Below are experts of layer 7 (counted from 0) of a mixture-of-experts language model. Rows are named router (the router's row for the expert), up (a neuron's input weights, with its number), down (a neuron's output weights, with its number) and show model dimensions 0-127. Each number is 128 + 24 x the weight over its row's rms, rounded and kept within 0 to 255. Numbers have three digits each.
Before each expert's rows: a language model's description of what the expert responds to; "comes after" lists some tokens at least twice as common just before its tokens as in all text. This comes from a sample of Wikipedia text that the model never trained on. Tokens count by the router's weight.

# expert 10
Biography and academia words. Words in biographies about roles, institutions and honours, such as a before doctor, University, College, politician, professor, degree.
comes after: " a", " the", " was", " of", " as", " and"
router:118144117166152117183057101121108129133138112131111112143125178137114136127179086125108133148116121162115154108100128155123107126142147139130174109183086129180089085118125105103154160115096157123109104152112133131146110154176143094090144145119110165140140152120122129082140115131178125123145108152137107177078137145115128168150137124125156127154131141063111123157116117115092108081157
up3:151154108126200158123103141165147139136153126172110127172136156122127125133136188178139163141147103141138138151096127134152114107154107113168102161104141127113133150162116142167146107193100188104124143126172087138100149101172130155135127137112129112131081127158124081174158075132135108129130125080124105106133126110125143129131091109142096126147149114156114134092125156117104139113116
down3:128108158116127115076144121132153125161140138174109158143106085113139100128165143062159117132117162166128101131152063148136106108106122139153137149105127131094123125125093086160129147135133130118130163126120173128136146146150158149131117107131121083121137106137137132141085156094120137134182144089156128147123113100131091135142135136134118136130149125105129184124151118099131089113122
up4:125093161104153166114152134142156091131117148146151156163113117077147154143105134129066157130106090107084088106097151115128112131132108127067125133126120131138117127122132120116132161177045147151107144124131145146114130181178136118125102122124109126121151128148125137117174163108086133181132127120118141187159142135137132116092088149124119118124117138120145113136111148112108110093157
down4:127135114120128145142083151138107146160106116135148123075139200111136114154125091152127088163142117190172179100115181080067123157148154153140140102134148130112121077122140065102126123111116133123147148162129152105090139098092109128079096143126146061114108113102149122121117099159096112135139182090124108137118111111117154117107101127153186174146134148162099111154109144157139164081129
up5:122133108114117117070155111117104146114165115156102158118145133128141162098121122137140144129121194128151165136133111113096160121108116128136143180121097074135102129095131089158094107182147127153163096114164163117132080082129113134156132095116084104104164197134134114115099133119150121114166105147095150133122133125133176119110124141135097096104140114103110118116141191132112143121114
down5:128167081168158142142111106139139113113077100155109142117156071124135098143154123091106133145108145163135133109150149125139174125164146166145124154131127120171164136146126087098146128144084131116140127103118129155180067109141139084116152113141081095122141152129172157164122154123146143138168132162125103117112114102130124162121124113145164141128100160144131139125149100110101088107121
up6:112125113159136154119089180116116141080112132137198124107147108130150119114116159098076127199138099098115152145122125092097135120122181125147151126136177121149116087133117138122141122133114113107103143127131097134121099121127131099158108132094151120074083139133123117147143140153142140115104130180131199124207163114111124140147139105122160141115129107109148117130112138145145116124146
down6:108159154149164127144072149082123150126152086136164086127145180134058122139198132140141132134143154131112146117144126133147117104098144147126097078179116143139156081166172115129111114133094107148135154129103120105157130095123139164137127129173121176090179115107169128163151123112128136111113116137131129116112135143094136102125135138140119132110098138120144121146172117115126165115135
up7:095145159134132127156111137153127158132150173096075123112102109121109102201107136155098094107080135133132116123103139108123110167129118148114207129104125168124142158098090136113137129147144114136107147093145126154098120100153109113117157156154128115123131122102128146130137095128150149114145157144134179203082122137162130128149132120117082133112121140123137127140096154126096129111135
down7:108121150142120128136168132142109124130151155161122117142121141085179185141138140152138182118111128135118182123141116167142091159110106079142129118092134157165134113138142100173127147118127154137148104188121171112097113139120129160078115111103174082122129086120135133139128073138118105146113141148110094119117108139110135139123137121103135134096164141127143100141120083129113159125098
up8:111130101120116096151150093182140129107107094120118109135129093119119165100149128120121101138146107164125107137159108171169136134136122077092164104104102136102089139099141122136116112114150132144169116108178043117134075129134117138152127115141159139138099095130090175123143145059101146137134138134128112109086132117113117156120132126178170124138135184196125126141149120128161110065121
down8:096116139124099082086092122131143109119153114115122159114143099089088148104094169122110128107128141098164110086124167135083116148125133128124117118155068096079135118151139145110123156181150139131113119108160128133141075094145164177145132130131087162144107104092111100131151152152132107143092188148141113103129091110121121110079113153132156115132086122155148137120144155143088090118157
up9:124158110108144131130101117098137116146135077118133173112120128157145149144118129140130147132115133141157125136161147133116126133123086155124126113133142096140082075199163146120126121110159115115141180101140136142137122133135156167121134157110145182141117140129098141103113118107106136160136120106133123142159097088134135121133136087142091153133116146099110117145110151164127119137144
down9:130115156125162139122125075137084137116204137134144110156128117140140120128161119156143109142132153134130117143174141137163160145070110131144139117115116111156144137122094081123056132121121074195112146134115120103109131138107110120149106151088141096108115156138156109120125151097151145079148128143147097142118108160146136079180137170128103098144135128095115114052135121118104128126157
up10:090109123152180105137147133108095105097168150124150102131172143142087117110156099115107076128089127135111123151132145127131120172164174147139131117119143169126162102156176125174098124157139115148125116178126135113106166132117158127156071151109155182130162147148130108154120103108134093131124106120114132134147103109121147163144093126135131109163154133122151159111088124131110120139115
down10:122122095147130149133153128116119133116115147139131114138117142113097076115134129190112157130132141136128112138100120152128126127167097156168159093087129141131132167157142122135141083114154166113161148125154127139190126138159087104117130108126115091138127167083158122079136089130119162099154139193128131096139135111137138072174149123114117066122098148088106129165120147151108132117159
up11:117151110145120121147119128129126133105144145117143112123106113163138112126115082123130144152135125138126156132092121162104121140141136132134105166123137125091101115145132125128109123116167129117102147131169095131148128106127136095133178149149122065160142137147135141117136155143165124112154114119105144127168139118122079132160171105123125145077122099075101155130115125108148112145134
down11:121139126141163154134116124146089122135099135136121111156156120147109151090099128127124172161117120132161094128093094159111165130179071091136139133126132140118115087185088130118113109126148136118089089082126138143081134135133173144138167107112140149163134125109147184148123169109125119105140102112060148103124160111106104136146115118122145180088089103094120084085115133134161104141082
up12:125124142139164099100118162131118142142172090122122098095116113089137149148086140148114153160128118134104171102144088147140105130116166116129136118096098108126158128105139139096123091096123100146092101187131138124124118127140158098102133144122138143103128088142124129149145138119069106167089154110136134183143128096100151169115139106097133166147136115155092150132145117114086117096151
down12:096108156119139132163163145102125165139135105119124107126124168108105149124173152176097175111120108149109102145114128145117113137168146136169149121114112119145143111095135134134143112138128110138092156132156125155094115128135143113137141180159160138116100126148119117130143119111089151146136141167127122070170088114128102151109102106140130088131089144168112096132149152098100128091126
up13:135175143128105159123102117095120139146125144103150119114131139118103139170192161162156138166136159138104169151195124106124096138119119122129155138125144110146175143175116137124086112123136136115123127167156148092128135121165125152067132078150132105146145117144124172111097120161124136095134119118098097097127133161120127091104115153085115054098065137124113111102163150095091154139100
down13:136136125145134124125149179091139152117109144135157107122171143136114127099147139085114126159137162160155105115160157134165125141149091110110092148117166109133139095123127131142135164134132100138149109102175159105163159109136078098127138112095136172123154139138147184114117111131103165134154069181135159137107118125103088115123150155171149114104116166131142113113119100121098134122122
up14:150121144160118138127115100100127139139159126109157086093092135112154116102147134147154093120097107096125153072144168136156126152150106160137121115096105128112118127097114127112113168120103129101124100134094152115144170153103121156149145168148127171084095114129126137136117166145115177131136104152104111146087116129128138132169068143092101103135134106159139134149152105119134057147124
down14:097149150109134140122168130118144087125165097197073122107117110097120105096165127139130142091146162122111120150101112109126142097129108124147123097133129144150136106101110132158116110095099142116111105118144114135156142116125160206141132125156133157129075120132170168186154094129160131155097138113147121117076102142115155156130121136148142136154131120118116104093148125139141129126163
up15:153165165141125117165144126095122094090138097132127068116128095144115119108109147136100109123134111154082143088140137115139098098163133117104119129130170143132131087128131162100131146098071127119126116105172178116169127139100168110121135135143110132106153113151109132142138167106118156134114100144126134106137169166154126148135139149133120135115168077119156178138152122149116124151120
down15:158114151157136129132148135145115149079115124131133107136134135121073099149088101147127084156117149136099140114136162131123149121169102129134122089106147125145152134149108157116120106133121182152092102106121153115145129170101107098137153122102113146162169155124141135111140169115117108123093118137140159110158124127098107154161104153147167119058127108131144137114137137118144174095147
up16:135119110090077110145139103126081068105083130141182140148088121103174135110155133103151137114142154138118140137157139141096134120125132187159123136132122127138143132104133128136133130150169117122089119126103100091154108161160143104121109188129145143132136131178143179164106126135185150105126143147130118128094156163125088112161085121115105125119133119119135109075152152120121142103133
down16:138118078128149135108078102129111081167105115131130143147093137149137108122122115126138129108169147125108102093131124116106089085103156144080157149116143120098157161131132148169123146119136157106138133108133125167118095155110120116095152138123140070142111140161127126121157109141178141095104134114128137146125122121106111138132144111134175106131159142135153131092093097145160140106170
up17:181129127153115144118081126194139119141140159127079090130109123113136122141147109149144129138119138138094162148136122139143151109130168143157158116133116128125156108135104120127120117100128093131098101143098129136171094156137103121178100108101142090123134172134156115102085118129190157083134116122122097153113099137146188127134087172169112159138133121133156147117206155134141123101150
down17:122138105123120126151118054131135101133124137110111111148101166134126103121097129121120124137125159190169128151154117126162127147123111133103123159155118150165111096183116165133138143142151128127120114087129122116096115099103124124126119130133134141125145171159145159084112082149137169152118125174114129190102126077139107100107160104157144097107126171119128159110126100136071109141117
up18:137133148111160120174139147121141141113120113159112130118131113088189144138114118130160133141136114115147158130102190109120136099140109119157128075078152120151039108170105122143146097148158144117096082149116112140125112114126103118148180144091121118139127124047122134118101113136125118124078143135103110119143182140102131085126127176138139135091114110159113139117116132160109116170155
down18:128121110137108108128097148151067169163133064126116118157143117144155134141106100090143118135149160118167155075160120129160103096154097126122094172095141130134165118162104121117103103146156112138132109123114146114131113148106138159136126109149152156159132162136110116168137126145154151128143140143109160136112139133105143113090122148177093162072131109117176166136094163134130172142139
up19:159117140150140163165115133123151113124126134143107131089145164146124149119156124118080116118135135128118127090139141164135126071148090160140106134086142077122100142169115133094116099138094142137093117138140146108181152147145106149119113165139111149135143118112130103144137148163078148143128101115110097130099096126156123160127157112155114139155122149116139116094116125121130109097134
down19:173115136157100129085118088175135144143130120141172122088131140113123140151132123146095111108106136120120127172114168107101184123139141152141143161120125108109110111102136151098063144104126137163122149121139130112097158113136102094114109124113121127140151097141157097060143130156121137069149112160124124138118105115123129118137173160087087101143077128129128109135121092062123140150130

# expert 14
Prepositions and articles. Function words opening a phrase, mostly in, the, a, an, of and during, as in In an interview, falls in love.
comes after: " in", " In", " of", " at", "In", " into"
router:139133161144119109154103134140103153090127104087118102109132144163105155148154122115130135138100122110141161168093161149120131135135191148151179128144072128153096106097110137138187160156110120134087122130160105132159155142120109119107116096102120166153102146103119110124085126155125110144159130113152181100110165139182080067171134152124083133122101130123164120119145131139111106134156
up3:174139094135161121161097100151126166131129135118163114102124169134161137135144146114179145142075077119141095161086121092151095115154161137133101140122103141129107119145105117135129092130121096163136093119154158179099148172095156122149128134140135100148136132143143081106099139113141143134140159128145117118104108104153119152112141124122079123130115107106095144083124162130129119139127
down3:118135143115118107099181127146101107128125114135167112090108137110092162119133136140125153090137097115123118102145161120140145099129107154160113122112105124134137077125129123143144123134147143110136134125109129122088156101121190135142076146141115136157120105126103117124159102126147106130151154138146161146119136101155166097147119149138124102095100123132087155131141129111103154098158
up4:107135138142113097115152095125140129184097117106122161141137131114123142136152189163128128124114105130140134139167115148125147153123128116082122129109137127127145071101167122112158121139100112078125098156154123180147126152122137123122160121099134085129143127114121124157114156117159110172112093137120110129096131116150130143150163122128149123097176105107120126134154140150126115066120
down4:151124148143113134134130091131106106130110102161130153114146169138108094173098121189117161136102141120154150118132115136119123066202181106144118136112136121159142114162147117183095150121144162133101098133082150111124108118115141100122099113182153088130149151114127114129124131115132096138114117114120117166130147138125121086129113084124140135177116142117139146145151110122158102101096
up5:143161145145117156095142121079123140161149127124137138158180117134140112114154097175148160102123131105117124178150100127113137157117079180131126122143112135142117139133128115120138126090091119160100133114154116136153150135112126113164088159101160103152105137130125113145120114145151144118150145104115179144126093132120132127154118137137155157116174176135078142124123088162095133138112
down5:125143199116136164141123146098166131125146121143140160147112145124143152129116154130112168158165114127114123109108169169193095133108135126120125157106105156140114154154112137113107116130115147153163132152107115100143096107106111140094158137127161144121181104105116127148121107092154149083137182095128122100110134142135116114145101171153144126104146133092134130084100122137086087192093
up6:102134103145135150133151152111108134103116131140119109142109108123109148074150146102162092105158122136104154139160121163151144164102132123145127088106097153119113093144125126127161133146129075106153113110146180130112155157105141159146152128112142129106149140117137156092157118127124150088160114138126138108076173099155106107135109113114129091156144098135157100119104165176132136132100
down6:183147171145092125129148140085148056087067141142117186105096151111093101093092103165129089148159126116070153142116112110138121085073140135128114115139127148129127128142148126141131120111148130144116131095112123112156111132124145112131171157131097109130126162148105138084132137113156091143165129138140095151106164116137137140140140108095154150153144115162158125118139092101121114166123
up7:122142121141119169103138138136128142129121093094130165151116096123127110103106115161126103126094112158151111145151120121099113080132125119173145136195125102150141132091116065093117108104119125119146141130179099096113125139115104137184174141107144096146126085164130111168136108111133145126176115121120090103118163137130136159112105130116140149134137120134141102136135149102130135142122
down7:136160084157146157064128114117142139141096127133095097157153086124119140089104144154110082114139099148124074133119134127116151110172109119125115114133100150171124123155054110144110113118106118110096150102167099127129146155142107101125087123158104120111085140088099151155116108153156177115141109118154102164091100122108149118063157122105094155156146114136100122110115149202115169120152
up8:104157118095151127085136109135161108162096138135119107116138136141149102133133123094138135105079174095124136100137162135082125101101169109126096087105149087117115156107129130131137154136131132133098135138139139103113149154118109110135118159120110131156160117116146140124146147101145137108112163128123135148134127118147098104094116117142180115127116124159159146128156145097151156131130
down8:160112117108142141140085133169140100097135114104151141152139110090128146138150128184127126113101169141160139124138106153155145141121129110095118156120156101126098145134074088150120107133178094118158149132136093081100111128123107159130124123149117095131116123141122101191140129109155090097140097132138130122122115131158145108150114120125112106123143167095146103138123115083144113146137
up9:133115131156148128107095143136124143118124127136108091104135148108156094162128134141146159108125093149121087117106126144152159176142126147118131125116139115098139121118115126099121116108124153101113158099142187101100095130135180112110135144150114114128117112115128142106130150107110152145162098121156119129111135108131150086082123123147091129127131132125103135129129130129125117139185
down9:131147175124116123118084144150103105103076098086162121131121138169141093133153156147099126165145098159070132101147133109172107118143121151124102127119128149139146099131115132134126125128148113135112156134124092147152171105097132110122118117161169141091108143171097111115108120115141154125119135122139080125086129146135113148109106132158140131131149146141159158146126117087102127131148
up10:157089120104093118142136140114135142098137148141117180157111077091119157099137070091121146155143141127176105127121180083136140131135119107141125199175090144148114103159099121127102115125136147112131130103110152133125114154141120135152127114117113132107124126096132127104149152124152144164101136105155143117156139124160111106133118163105076151125116136104105141138132127117149133135145
down10:145128116130126073098141101141153125167097147110158172125130077116111107096121108109153113108128157129145144148114131097094175139144109117127125126081117148140160109127091167110126104085160149114140124138121126152101119129140114165119106157115142065149140139128121128103131145113117147117162146132123133153123120106095111160114137090147136117105123151090132092103161077145076160144135
up11:107125162103141118134112137102147171076145154113081093147129128142145116101168152146115093139141110119077135157125123170130172118104131124142122147142148101113151106109100173075137116109163075113146192144143147157117148127154115110126191125132140134111135132115125131155083140142121105114123100111194156134163181103090144142158105134129161126116107133135105136126147105138130135128116
down11:099092122127123104130127118097145103136146132102157176141085132112166107131164150126135149142124129155144126151169172121174123171145145154146094130118131152097177132148142161146142124121109126119142133130113104120094161090105103123120134141119137087110117154131064127092124153154130089134151126136137134134117116153141105125161152136136095099152145120156140118108125133160143163137155
up12:183168144169102150106126129169137115112105133147091128126150101125163123169131104136153145122158128105115140106103111144131128115135131157132078144122099100106126126146161114161123066086141056125119153135143129155138109121148101142093177137130106141065086078107126126128081147100154089112139171130135137101068135123139160109163100176114141107129105148110146132168111101132128110111080
down12:114117142133128097104139097132073144123134169155081101125157144145122110133120146154101127108135116130089154150161129163166158149127133140143155127078131128106151119120186151150199181136135195146112138109146125129109097139066175108157113116120136067108128140184114146154109127135125130139107181095102140134123095097141075122132128147134107156124104168140108140098118175062095123125171
up13:120121103137140153154162135088100148131115134137129111121129132138174144116118089142099112138132150124154115159119112083103075137156107184102143123147113091128116125087076128105142168127152135117138125110128093095124117122110133188106135117109106115132109105128127152123184169118110120111079161142116130118102141129138093100121154097161175127114135106122146080154116136121131145160143
down13:102119104098154123157098090143113129178127183163117149140130127114159114085128122136161125154115112102146120113162124098124118122146171171133121178129089104148147115136124141146095154146141095124115175082116095130127161137117111129139126109157148113104141099124139194152092118158113117110112110122099127150135108145138139125168160133152128120150099153130138161124151126085133115121110
up14:159118115148118147127142097137097110135105132127099148122152114162108095191098152150114156171093095088129174107137116104165150150141123123143158156152096146085090105163133136154161153145145111138147117111196119083073199112153098119113139124128109152111153121109096153061127095180144120102110110110118108127138124121105122142124120089140163115113127161161075121160145131099146157099121
down14:137141133168147147076134168113133144123152137154130161139152151186133105140113103092193150153108107105107063128115160143119141141113114139096095092138102153114165144137149122121119136133096133107134131127107128164132169128137080135121100119120129097126128122108123146117130113128125163135126093107108116120138130147157138136121070165122141113091089099086148116141178083158116086131145
up15:135121131156112123094122111122114142130082125097097135132163120137141118101090159136122151142147149064152147128156108139103087126120128126172123088114163138143117135121120130117129142159139127135123123128114121130121136149135121125136138115120111139081128114161164087117106138159069124106127140108115069139150086169147112156148145101109145115125098108147140145104146128148096120131131
down15:134128124133128143148155125115185148096110170117114103130182155122083158106119119129137132086140120147152127089149138124135110101136118101087114132105158130123153136136174180174106160109148148134158135132175105126141117134109102144132210135128100137181154153112111099090133076137148092152105119109126147108152126150141149139094144075119140140110123137122117147181101116099165103157102
up16:129143159123153159088132128149071150102101101115134150129128111101122136167134110139152113120097146108101147132143119151085127109117117131121158147149108176115147134139116156111113072156155145122146131132117140143127173119169086180124119148174134125134108123094088161134148124126133114124163113134149141138070098139128148117116114183104145124127151123121127117063164054114124108077083
down16:127122112142130073110177082124126164147139148145114162167107141158109168133161114098166122093112153134080125110129110124104145098111102110093115161081129086142109162146111144109117149130143100132109133137131127125121129116101104115130143123153150096177112098142092105113162103146137151102140054151146157170109147124098162106080116101112126132171147134153157158157096090123136192148119
up17:130127150143123135114093114134138111159122132164136120119099139119095120208163142105116119153114102150148124166150148117073147131102116165110133136110136158128117096086119113099138126138130161141103176126100097144106130150144129100149117112088165150111105112162107153098084102116131161147170099107137171109137163122135119122140132131152118117118145157118152102110146120183136112104153
down17:153125147169149095155143098134157100093116150138134142127147135143124183125124151118117153139112123087079116128124142094150151140105114089117150146078124141127162090128177139144106156142105123133137125114091120089109127132144124178101121155172143140162121164124109135106131144142130098137116120086162097097089158128110125174131137093101147117110115089157121093115143146173126102144146
up18:136136146121131132136089126138114134108136113135139129108114102126140166125112151134173125141120136089142103178127170090170097151147116123142164153116157143130135145131097078159109111135153124137142149138150181163112119095119181148117139128115135139145122143134118143128172142134098152118151141147110144133098157112115113115143087138150134110168145122131151093125195068158159159122162
down18:135157092119146122140091141105124193125116150145131148146153142108074119145148126111105114129134114154144108129115134121120129115124125176115093105101150146160100110164159133074099120084151134095116158133121110123139081128145105129098111149091132178117109137081140121123110139129138139130143117127115131109103150086140114157099090137116129141132148120121124124133082068117097100117133
up19:138120098167190086135129169107105139111107139146161119120133114141111115107110138132168130102158145143130096093130159103117123176144132139096139100142175123115144105138152142110130090163179142145130134082122113132133114129132135139101139136084127130101155111121124152159105125134124156132131107165107150118131186133107113160134146099115122115128112179147152133108104169133095157105134
down19:132152167142140110112118156151163134128162126109094154144150140133113158100090143130105157118113091100137088104122139110172127187114098108125127140118111147140099138148128141142133148133143083127094129120154124139177127143121104167103125170115080156124136119136109169150121110104142135134127135170128110138124163156114139131153184146118127123153141105128114161119134127164132127108134

# expert 3
Year and number digits. Final digits of years and other numbers after a prefix like 201 or 196, plus time words such as century, ago, period.
comes after: "201", "200", "202", "199", "198", "197"
router:109139134109140119136060124115109144113117129143140139116120114179108151129115130126144130157108125143148140118115149120144108106097148134120137082152086121176082130130103115131196100169113130094129132141121110141115119151155127110141127099128172177088113128104096104158106096130131145131099126108156107128110118184134097115124109162138109099112152087091099067123161083135131149136170
up0:174100123098118142153098118146126134130146154132139134150149119108138117083111163140111114159128167083144111096141134113131119174110147105121144114141137147183163124131137095111139142175100156107092124142144097118140134096089173122108127157138156117133131130146130107152139113103086150107106122106167149124136167156094167151158139144158166158133155134141063158116134140146114139145125
down0:155136140100149152146129085103163134139106182123105119140122120153080160133110089124132189164161108127136124069067095125158133112138125130136105131116135131082132113116163130197125123117108118148118159089176104092077130116167154083099093118116149061150135134123114183164149130117172111147097144141151100127131160148125140147123124100122141150081131146116180115156110104092156125105162
up1:126120144131131114091138089185166113108135122099160121069139122125123159157155165172116093100090132121141094114105128152146092115137157130115090126140117135078126106154103124078155141138129117143151134104094134134156106107154132106174135117168157116107100125113093152129111126116099108107139080177135108124154063083154126098181121151108135177116176131151112128177120141109151143131112
down1:104094137098140103102153146120110126141107102105150166155125090140116119121099131109196135114162134093130094113150137078174128124119135153152157092076080104115136086156071139106112112114159131181144161123153136096097153156106115103167137143071122084133183102179138119093104125132120132133122104140120114101153125137125106126099148125156134159121157147116137096144137092111147140127118
up2:180090157094125132136096127171141155156113158145128129102108104129103120172075146135155137163111190106118125127118096125147117138138113068120136172100093153147153115159104130133138113124140171179105102104117110111127136136121177121116122140106143153099132127119122175117133123144102104134103140130151112191163118115168161129136125126130134112202099108102123127174100120125144139126096
down2:156149099100093151099122149135114170135148093077157092151163125149119107121091146118133130120136127135145154095121146133116200152122126139117153136136105133154135091083134136154146103146108087144115149133177164071138140118134141143182109145107132122131110131134146107162120135076072107117095068109108107126094127119180135120106156156122158096134126134131171110093160120090140127149122
up3:108111102144103118160049085101144120130099143167101118145121146151131143173139113136157133103089141100167141092120161120114089129124149147148139131128164168126133133085117144127131161118130145144149115142153134131136152100140119095159124135148132145179107174144116150189121126094135117165115124161176121094170126110120123113114116116105096151155107143123125141082145116139153138103165
down3:136138117134155145130102101147071121120120095165130086119181157092169177158111162143102128099115115111122148136110080127101143135137121105149164133127116132100136132157103153145172103132149134120095125099124098144127163107091105158159103152078131134136145136187148122131157107083142123158177167173168159112106140095169127138146124132145181121116103126135136135108138109170093146156154
up4:097163161118139121112091151092135123128142099127138135137119136153129126133101125148157168177155161168138127137116090169131120131163161124128139142111068159139099114123160175143153127138140111179121124138170134116130122131126157077136115141105150127129132076093094163119115101146136109097098086144084098140111105175137137155137101083148128104122129103148139129097153130143116054135127
down4:093136141149133137158140101121165165116129123112105109098132120130158145145153135130134102163106155144159119081138124078195135142099154129158117110115195152124172084124135142147110102109162132133138108095093148132146166137099105137125159132158088139136099136130137151103132132123144155151120138123136164145141115158182131126156145134085123113157122074140149134109158166157123145111137
up5:195150133146124103135116160144153137091114140142117131133147144132144129116134126111073132157096134141155138114118141150116167094105147060151116138099138120135138114107123110148149139099132123068167138136142117150201129125189168135117110123121126163143170137120100113128072112136145086131118105165120170152109102126136126142108122140146141142150167111131109145157128146126165101111149
down5:076090110126137123106089148122100136090139151183162116157096143116146139154111127090130096079099169093111047127128170134134101104137132085115129106147115085152152089138133115135138122162140116125102130157151135151122165139116132145177157111114156120110128144136131123140130121181130135156147090126145115079101112127151136155119115087118130129130111136093133173152129110127161130143101
up6:122116103127084136161112064127138123159198114106157125171076103157132149158156142130105167094089119109093107126130095107130137130117146094145164119112100194151141091102128150143103140143138159127149107130089143148104128138129148137083105162139131109111089131144135161112138160160141128132119087119099127104125188112111119127116118128149101099077135145104147089136116132158170136132093
down6:158138095121105106088158088154138127151143126183205170133083151100090111149133121133125141124122143115120128101125134128111184160108143123155122154115160092137138154130098118103129112137133133160103128104136102097148164138117112127152164134151111092129099098125149095127147152103126070078128110140143138132181140141131157121139114124108127173135096153137134062111137110095129095148121
up7:152140152095143170147116128164129155116157110075138088106128173168166127130137100151126154131105139105129091106132111166159157109091066099167158118138151117129125124085080114103166116095087130120116088114153133113105124147116103099102157125179086128123120136154107136131144117094092148108158131137171121144118170121117177131148120084122102145175067109137112109128105127127107154101151
down7:099136126132135118084141134112104138103090145132119135141098091128131129165157145148108157155079113140142138101134146123157155166128148108121132154144134134139118127117150121121124156126132082152150108146134157141107148137138127121079145125145118108077090134108166105119147124120125122149132071159130105114109107122149121122126113181113111139171119120109089138139124106127115072174164
up8:115107076145157084152114161110164067139111115126120095141086145145129098126142139099123125146137129146150132093159147134158132105136124155124137117129081145162075106124139107111134091113092083087094098134134162173118106114164135118157152166105120136133117151100130134107116129162120171158153108128179103115133111139139114139096100124160153116147125103110151123138056128104161179089123
down8:142169119144121128093123128125087143116087159128166165096096123129104107121137107141163146150134122126108109110134134078142085142114105128122162064144098117140134140126137162147122117093112126179099170148104125097132140134132147122143116118174145056127138113118111108130121095078115130130131084140126109137104137126122121145097110134164100135117131141152103109153113155153125129145097
up9:128122116121146154163151108144111072076123130110122125137098139169100162120117152146106134141139128127099106114125191099122125156145118174141093142125171120130099142098104155137147129138112145110124123085091082136143125122130068170146133089146098141155128120127165118146077153109137129149120098125129151142179143098147092121126160158131115167139155137163129144121153116092153130136123
down9:089100157147131133122118134141130117118145136136139168154117122138147152120122105156109138127132124156115157114137126101156148099124119077106143115138116151098137162103134149105119175118128168114139111125120096081138108106096105085159101123122121135136170155097096118200102168147130081133166102099088104156152129144167147101114105110140145075130130163165169128134099175069109131131141
up10:133106165159115141176144093142122134171092131104139130135130121117071132158128121117182169132119106133120150167106104158111100096107121132155155125159105140132110114141141122100150179150094147127133140094112127112118113115131113086174067103134188148138132130150114134094123140106144105165141113087126093140117180141109146139119142152150121131134152125081136117125136111094095169089145
down10:170139176109150127141098112150138119175158150134095161122106098135173126140097100134146123095168165143125112114100109142134137156110051093154114134147114113123158158125148103158153134156144172117151124137131130159125098155074134137144139141139103135114119187116108130132090155120126114106098140104110089127200125138127156154099154134126142092096089137099138160138153161130139139134119
up11:100113122093102125140131099128130127154125112109142151108124117141136201134140147136103119152164121112157124129129142153109153117106131096141136113113186138128172139153082117184164108152133130115130176148154163134172111141119093121137130142093119156152138118116128124113163112111143141134070072141146154166115122186134142134140141102128099057111132110144089099107135097135133127096143
down11:167117088103123104126124150155099148121114106126136116104143135120122125148099154158093133150132140153130151101100127159136094139143119130084147113158088106092102104178169158155146111122105114165139137168124151157150128083136137112130122107133140106145150122131121135155109095136125150130111118161129142079075146106139121130124135120159109178094167146126143117125116133090185103109144
up12:095128087137159124116126154102101084094108104175146113108140134166138115090134151123150129101159149096116161098151133158132131114105114135123101137130146130167137102111151140114117151168173188154117097153101120120130106136113137115104118088119137171178143142158075157102128140114156117138156137120156092131126079168106122149100107155110122122118120111158167106154160117141154151113114
down12:114150150134092110139116137175119134080102138106136086175093133147112091117111158084132161117144164139123110146134139129111137147101108130110140134151133106142150112146126112118120061116124104116137148136123117143123182120134093127135098148131126103145156152109139100106130150168117115108135156168122148143140135108125158051153141136109160137128136154123141109085108121109150095165151
up13:109133147091142112112081157148181144126157121131119076101131170162125094154155157171142144134168142121144106091115125117111157136148124154112151070152148094132098185141118117083182104146106161163056148120133126134134135098125161145119111097140094155155089074124137138164155139114140124105134115166125104131100087127130139087128193136184116095123141142134103167097145153135141120130083
down13:113118156109118137126172148167108131139116157107130143110093124114114103177116100091142163085167096139146128109118106123078142136147133121161126167145124172181145133125119128144082166147118097159107079130127129115099111153131162096135161133103129111141097108144129124106079110130121107142165090115139112158127122117095120086142107148129163095136168062095166137170101118110154172141118
up14:108162163094131112125138091115138154092120128107086134111149076168122169104150097106119120144090150108112143112148146169090133142121110107118085112104154123102082112130110124129130154127105139135130116154137152146107114062149125115111139149174125142137106108112113158124171115217084112121102128131113136162130117121170118147134139126151092096101171118091119107157139106100094078125177
down14:081100168151115141105150157103129134160122123130096128105099131103119141084144113114142086138086131107095154118079101176201126124090133111177153098100112156096123126148146123134126117145111107152072113140137137092104102148088128125135136163114121154138169103150088088125132113111087104125095122086142136153103146132126146162111161107110106125128098101132158136150123090133113125129179
up15:142174135079155088115085116170136163123133092137168087090169163135131142144099121116104119167087120071164122100131125157148105135116164168108133094144118087137140174126102115129137157150145170084148136133098115129114152137120126136130139154167120100163114142098154140144137137122167143130127186115122112143095152116127142143110125138153176163090073100123103138136136099133132157110126
down15:125115146144105121155147088093119119079132118153114132102113098115142106124188103097124161126129138189122133143113123131099183110128114161126165116160153131096142125118097115155115133123087109176130127133106115079140173107148133124095123129087124063171141125146182093112137105153141113119117123081159079103144117132120133125190120072140123162096121146108106188121168150097139109103127
up16:170125129136085145128110150095134125131099115122132150084146178099140175118100105129117111125110081155159120104109109143147148136104090111124134133124114106130121140124118134088153144112151108172137147136135114143121169111131133097118128078125148122144134149132151129148109154146136085110128092125140110126141085120127160125123149124147171167135135141162118120165122122139129102123117
down16:150125177144146117177124140119077087155101127138141104086123142136140128109112118134077134095119119136141130106103115135136119121138120134129125080116088121121161097157118160155117119123099114116139101116101072134126152110101129118122146128162119135152130127135192132109125146112139127148121132096130086118157152156130143135110091126154152162106151109137122207127133171124103058154111